From a checkpoint of a small mixture-of-experts model trained on Wikipedia.
Size: width 128, 30.5M parameters.
Experts: 32 SwiGLU neurons an expert, 8 picks a token, a shared expert of 64 neurons.
Below are experts of layer 13 (counted from 0) of a mixture-of-experts language model. Rows are named router (the router's row for the expert) and show model dimensions 0-127. Each number is 128 + 32 x the weight over its row's rms, rounded and kept within 0 to 255. Numbers have three digits each.
After each expert's rows: a language model's description of what the expert responds to; "comes after" lists some tokens at least twice as common just before its tokens as in all text. This comes from a sample of Wikipedia text that the model never trained on. Tokens count by the router's weight.

# expert 38
router:110114129115146118172148172154108124117170217145201120110174191100123155134151143138129116132128105141092145078122159152148145081057154120150117096146142177091152113097149146127137084093063072150149072107143146113098108100131125104095157153170152111120143143146131081083126073132117133153146117163150095114133150110113126147152144046070132176142094126085100164142181074100127176059213
What it handles: Table structure tokens. Pipes, row ends and separator rows in wiki tables, especially header cells like Votes, Score, Party, Tournament.
comes after: " |\n", " |", "\n", "===\n\n", ")", " Candidate"

# expert 12
router:117140128127118116175144090069101102106124150116150151117134146102151062135143144091168148182074080175145134053131082178165134103094129171164130091083165137123176103123133144166113086072064133132091058152168162118070205135158171126083159071157183123116207169142124109112099139145118105133161092141122140144093104131131140155105136094126066143101163164123121120146175143119144168089142
What it handles: Capital-letter abbreviations. Capital letters and pieces inside acronyms and codes in tables and stats, such as NASDAQ, ASN, BP, microSD, DF/MF.
comes after: " |", " N", " (", " M", " S", "N"

# expert 57
router:087113171136170171143138116180157087115141216124121139162139119062065060085117114128120061130118125168090143107168129118105103132097127115209120097106180115107150126116137178144069099108090103143149075155203136106148131091121141117134148059147143121155118149113128162083165129109117124178146124117133125122147145136130132157126133134127098252147138155079083121165137103184097141160148
What it handles: Function words in prose. Connectives, pronouns and adverbs in running prose, such as that, which, who, also, but, more, only, often after commas.
comes after: ",", ".", " and", " was", " that", " is"

# expert 47
router:099048145150154157166113136126134101109159157128125108113143170077058118099135182101139143125158105094154131136202134132124129140135154171158119115126157162061106121133158172115120102071097071145131100137115123100127166149200178024139135079167129144119153138142202088105116090131151103149104102119156107086098099064076158115156143159119077143075171176163116172102129123116147147090125
What it handles: Descriptive adjectives. Adjectives and adjective endings like new, early, large, weak, clear, and suffixes ical, ive, able before nouns.
comes after: " a", " the", " and", " his", "'s", " an"

# expert 4
router:117081204109138103131146144153104111076140133169123159135121148061119068115093091073174105157120072173093124124144094176089135206152145116138146119080153131082182138122122116110129125103105100113099139142184164105139159084169153090130187070169124154105134173136119130140150098129125082103162127163102123106131078080106149193176073123128107145116130134147106102148217165104097171134179
What it handles: Inside parenthetical content. First tokens inside parentheses, or the token just before a closing parenthesis, such as died, born, feat, loan, Gls, score records like (13–4).
comes after: " (", "(", "N", " [", "200", "202"

# expert 58
router:125076148077182133176166187121145095093127166160166124146134144063140100079099115098098125174091081107168148101095126172135126194132190157139155123115135197101122129102130095128132112125126114086122080196157129140131196122186092120166084105138136149142148123140149080174108075189090090181135133146158156086093127144110160146143121074129138204122138131116099184152148074130132159101137
What it handles: Paragraph and section breaks. Sentence-final periods followed by blank lines, == heading markers, table row pipes and list dashes that end or start structural blocks.
comes after: " |\n", "\n", ".\n\n", ")\n", "\n\n", ".\n"

# expert 23
router:155090134102152179178170150113113082092107165171150179189186165056111123067116107086144076130071153107124159062120046141128116173123098164127129121109124136143160101073149174115098107087112129125135118124113114085144100148131094108086132090162121145146154188157153154126073101152097169173123090190104107139132117096080149151166136090115132147091124149107131125173159109178179170140161
What it handles: Proper name beginnings. First pieces of proper names of places, people, stations and organizations, such as New York, Bob, Edin, Dor, Mount.
comes after: " in", " of", " |", " at", ",", " the"

# expert 11
router:141085116146133139167137196171110114111132120110145148147109101103094120104104138068106124094139107150173164070104133156124126144089184169145143101094091165037123106116118156106106101121100055139089116119166180118147161144159130084061156111151180116146167192151167156128106103148144114133138134182086133069151093106140207152193096115165129172078163073079154135142106140134110119134176
What it handles: Critics, media, academic fields. Word starts for fields, media and criticism terms, such as critics, reviews, tax, business, stat, data, and Histor in headings.
comes after: " a", " and", " the", "==", "'s", " his"

# expert 50
router:117101099155145089130161180151187124113114164146190100089107140125117078095099109159072136100087061137154104074158096164175168150104155134158104084127122160122134086100180195175117145089133134122106083097164183082137156148129137094144162088152158146110176170119087158112147111191070181148141151178145125123081142111106113098140135082133090183074118105138106132096083121093154121076137
What it handles: Dates after on. Day numbers after On or in table date cells, as in On 19 November, plus word-initial m or n pieces, as in migrated.
comes after: " ", " on", "On", " to", " On", " and"

# expert 3
router:105094108090202148168186129147142116113173138122122092173151131102110083087078118062095057145141128161147164069060143138142135144140147128130121108069152170095165167135171100090119125105120100137094127180117155074196141115165155143058103112170177104116176174171138169160158145158120162173109092155133097135134131089095135180118092125096122121117122153142121126130131028107147119115137
What it handles: Common subject nouns. Head nouns after the or a naming works, groups or places, such as film, album, song, band, village, series.
comes after: " the", " a", " The", " was", "The", " this"

# expert 6
router:086088142077143122177154124132140102084097166150190104093152144111121071118126182137120077139133100154074106069193145132157121167125155136144137117119145157145132157112135138165107141122072119152134129124175196065162162158149184060097109102152137131110163104130124117124084102125102136122166107144220109119070116063115178135122067074080135165135179100115111128118127150062160118127181
What it handles: Mid-word syllables, table separators. Mid-word syllables like on, en, un inside names and words (Vasconcellos, Mladenovski), plus spaces, pipes, closing brackets and broken UTF-8 bytes.
comes after: " |", ";", "1", " f", "2", "3"

# expert 55
router:120105144087112189175151151131124111060116144127150154177139132083115099095110140164128118117108141122116159052145102128165140127124177158159106121097100161129127132098165149095090081053103036155157123082172137113172154078130164119127143126128114220138150156115150127171130088165083154142135097170112107131107108112090224118174073138116142145086115067118106175158113123132115156165175
What it handles: Word-initial stems. First pieces of words and fixed expressions, like due to, prior to, particip-, public, civil, educ-, labor-, experienced.
comes after: " the", " in", " of", " In", " V", " to"

# expert 0
router:105081087100139122193184127110119058076125221156161161131147207130094124092102117097144044139122103156088167092135120127150130142123169082155149118122136128106140107092155147114085077121121151154082111110140146097140139136137101079137160087129109180162153152168136093116117123129108093176157170113156107108067143131102182182168095090144112150094130149135101146185115099123127186128205
What it handles: Year and number prefixes. Leading digit groups of numbers, especially year prefixes like 196, 199, 201 in tables, date ranges and coordinates.
comes after: " ", " (", "–", "′", " −", " +"

# expert 16
router:130082170079084123155120126141167138128077150172158156127135148116104104136125165110132106120119090138115194037113129115142110138110142135158130140103219151114157091135118180122127110060098133127123111122139183089141135155176137119108118150168184144221139134167116123164150056154131121147151072179105097135108168093056164128136092098074124127049114125139127109109123092153112125122210
What it handles: Capitalized word-initial syllables. Word-initial pieces starting names, especially Spanish, Arabic and Hebrew ones like El, San, Al, Bel, plus word starts like ol-igarchic, el-igible.
comes after: " |", "-", ",", ":", " and", " by"

# expert 61
router:147098140107142115158172138128129065128092139118167081150178152138145077125153125114105111131055167127104162081184103128170168175118124156163168078085159154128153063095180097142113111109105127060059130119137122062175162160155137115076096086108108115126165180131112096143150083160141147142159087166158136160130100087058166168124155138098086154122101134160127147186133140156130120066147
What it handles: Capital initial letters. Single capital letters starting a name or code, mostly in tables: provisional designations like 2003 HJ, team names, White Sox, score cells.
comes after: " |", " the", " The", ";", "|", " John"

# expert 33
router:128140179127112184123115104123116100117166194116187109159124125118120110083119139101101102158173124152168168111129137172099152137127196154203157099098101144113156112100123167140049068102104142134132147085104122119116133142171102064091145055161168136139172156178148081135118080198111155126138130133185113079050104089095129090143088097114134152112168128121100170089160097115129149141174
What it handles: Mid-word fragments, digits. Middle pieces of ordinary words and digits inside numbers, such as Unbelie-v-able, ende-av-ours, stab-il-ization, 0.6-21, plus ″W coordinates.
comes after: ".", "l", "u", " d", "ra", " l"

# expert 53
router:116069148081183134179127143120143104119144188174120114151187127109145113120129105120140066114065092110143201116129055155097154141153139114137095068145124140116126116105156136116098078075097135139069074136146158091132137122140120082126125130150119166173181124161166146162121062146076159113186132189164108131076070117122167189196136127122116158113099121162104140102172078141161155132153
What it handles: Place names in addresses. States, countries and the commas, in or of linking places, such as Prefecture, Japan; Oregon; United Kingdom; also Phylum, Animalia taxonomy.
comes after: ",", " in", " University", " United", " of", " County"

# expert 13
router:143068131114110113149134179130169117119153145183120087158164113125087112099093174105172092121135122089160168078103123151154133117099171129146083076122156165058157097092155150151107149103091111121116147149203146131135138106192197117144103120137166128157163143117166114108080144132128138164137062147141080122108074089086164110159092065084121199061127157107097153149181159111117135068144
What it handles: Proper-name word stems. Middle pieces of capitalized titles and organization names after The or an initial, like Geological Survey, Logic, The Machine, Image Award.
comes after: " The", " the", " M", " G", " F", "The"

# expert 24
router:173080157104144136168138103135140145118176170161176128124138188098132103128118111107143136121053104137116165083150133132149157127143233115185113068130135180132142045102153088124110121067090139130160106090111100138124181180108143097136138100178101140129153202165158094142155114160112123114134073168155100094097094102092130112134130106112050173100114153153126115168139057150165147147112
What it handles: Sports numbers and competitions. Digits of dates, ranks and scores in sports tables, plus competition words like Cup, League, Final, Qualification.
comes after: " ", "–", "201", "200", " in", "202"

# expert 27
router:126079143061151129122118133104162109097111160115149123128145157125093141125115112135148091110166093153151169070133144109099135111107134125170140138143205146122135154099174134139103084080143110112110102128126157128160184189096138085078101093143194133136177164211131116088121084168107139161176122180096144156143064086110185179171093070070090166052125108120129143166151114136135121069140
What it handles: Foreign name pieces. Word pieces inside foreign proper names, often Asian or Dutch, after a capital initial, such as Zhe-j-iang, K-uch-ing, van, Kim.
comes after: " K", " G", " J", " L", " M", " B"

# expert 20
router:130076152095186150151188132158117111156085134150163105161121115051143116084061149122141131145116111145124165104124071143125122136144113136140139086086118128107141102111126172172119128126103151084115090127179145166113221146170153121097113134128120143156203126168169094145180088211107158180113085176108132128107129105076163131142091144057075159085156138093061159101148120102152129120152
What it handles: Credits and table delimiters. Pipes and dashes starting table rows or list lines, plus by after composed, written or sung, usually before a person's name.
comes after: "\n", " |\n", "\n\n", ")\n", "-", ")\n\n"

# expert 41
router:104109206148156092164168124134142109115134112150114065127130089076102099058122155073124139148134109137158134080136124131132144125132211137175133127119118154069115109110133168108112123059093084142108124141160153148173120106181164101072149095118117113152147176209182146115150129206153121113103079139148078131113142125052179124135092106099118149074161135161118141133186142110145201123144
What it handles: Role and category nouns. Nouns for roles, offices and abstract categories after articles, such as politician, member, General, local, president, association.
comes after: " the", " a", " an", " as", " The", " his"

# expert 54
router:165059134118121170146141115115131072117072168140198135118138112095124111127176149099125108144153164145099109075098128131146122120125150155164162085072201170120179114149142106168117146090129108136104115205130150154115159113156116098110136070145176146113148170130099098124105099151124092132200108177157113124174143095023124164147066083122082151072081102106149090167138170109127108115126
What it handles: Math markup and code fragments. LaTeX tokens like \, frac, {, _, ^ in formulas, plus letters inside chemical names, chess notation and units.
comes after: " |", "-", ";", " N", "_", " ("

# expert 15
router:147136177084201108161184140147124039141113140138101108157096080097125097108136186096134064147148112101121158119109129140135120142148149182143174117105125176100120119078156125132104061138042143102131131106183139119192150126166158123150144076163161111124168188136147142111130088188090131164109140138167145142112156106119154162128112143142081183137074160112075126135129063123133170095188
What it handles: Nouns after determiners. Role, time and place nouns after the, his or first in biographies, such as player, footballer, first time, season, station.
comes after: " the", " his", " first", "'s", " The", " this"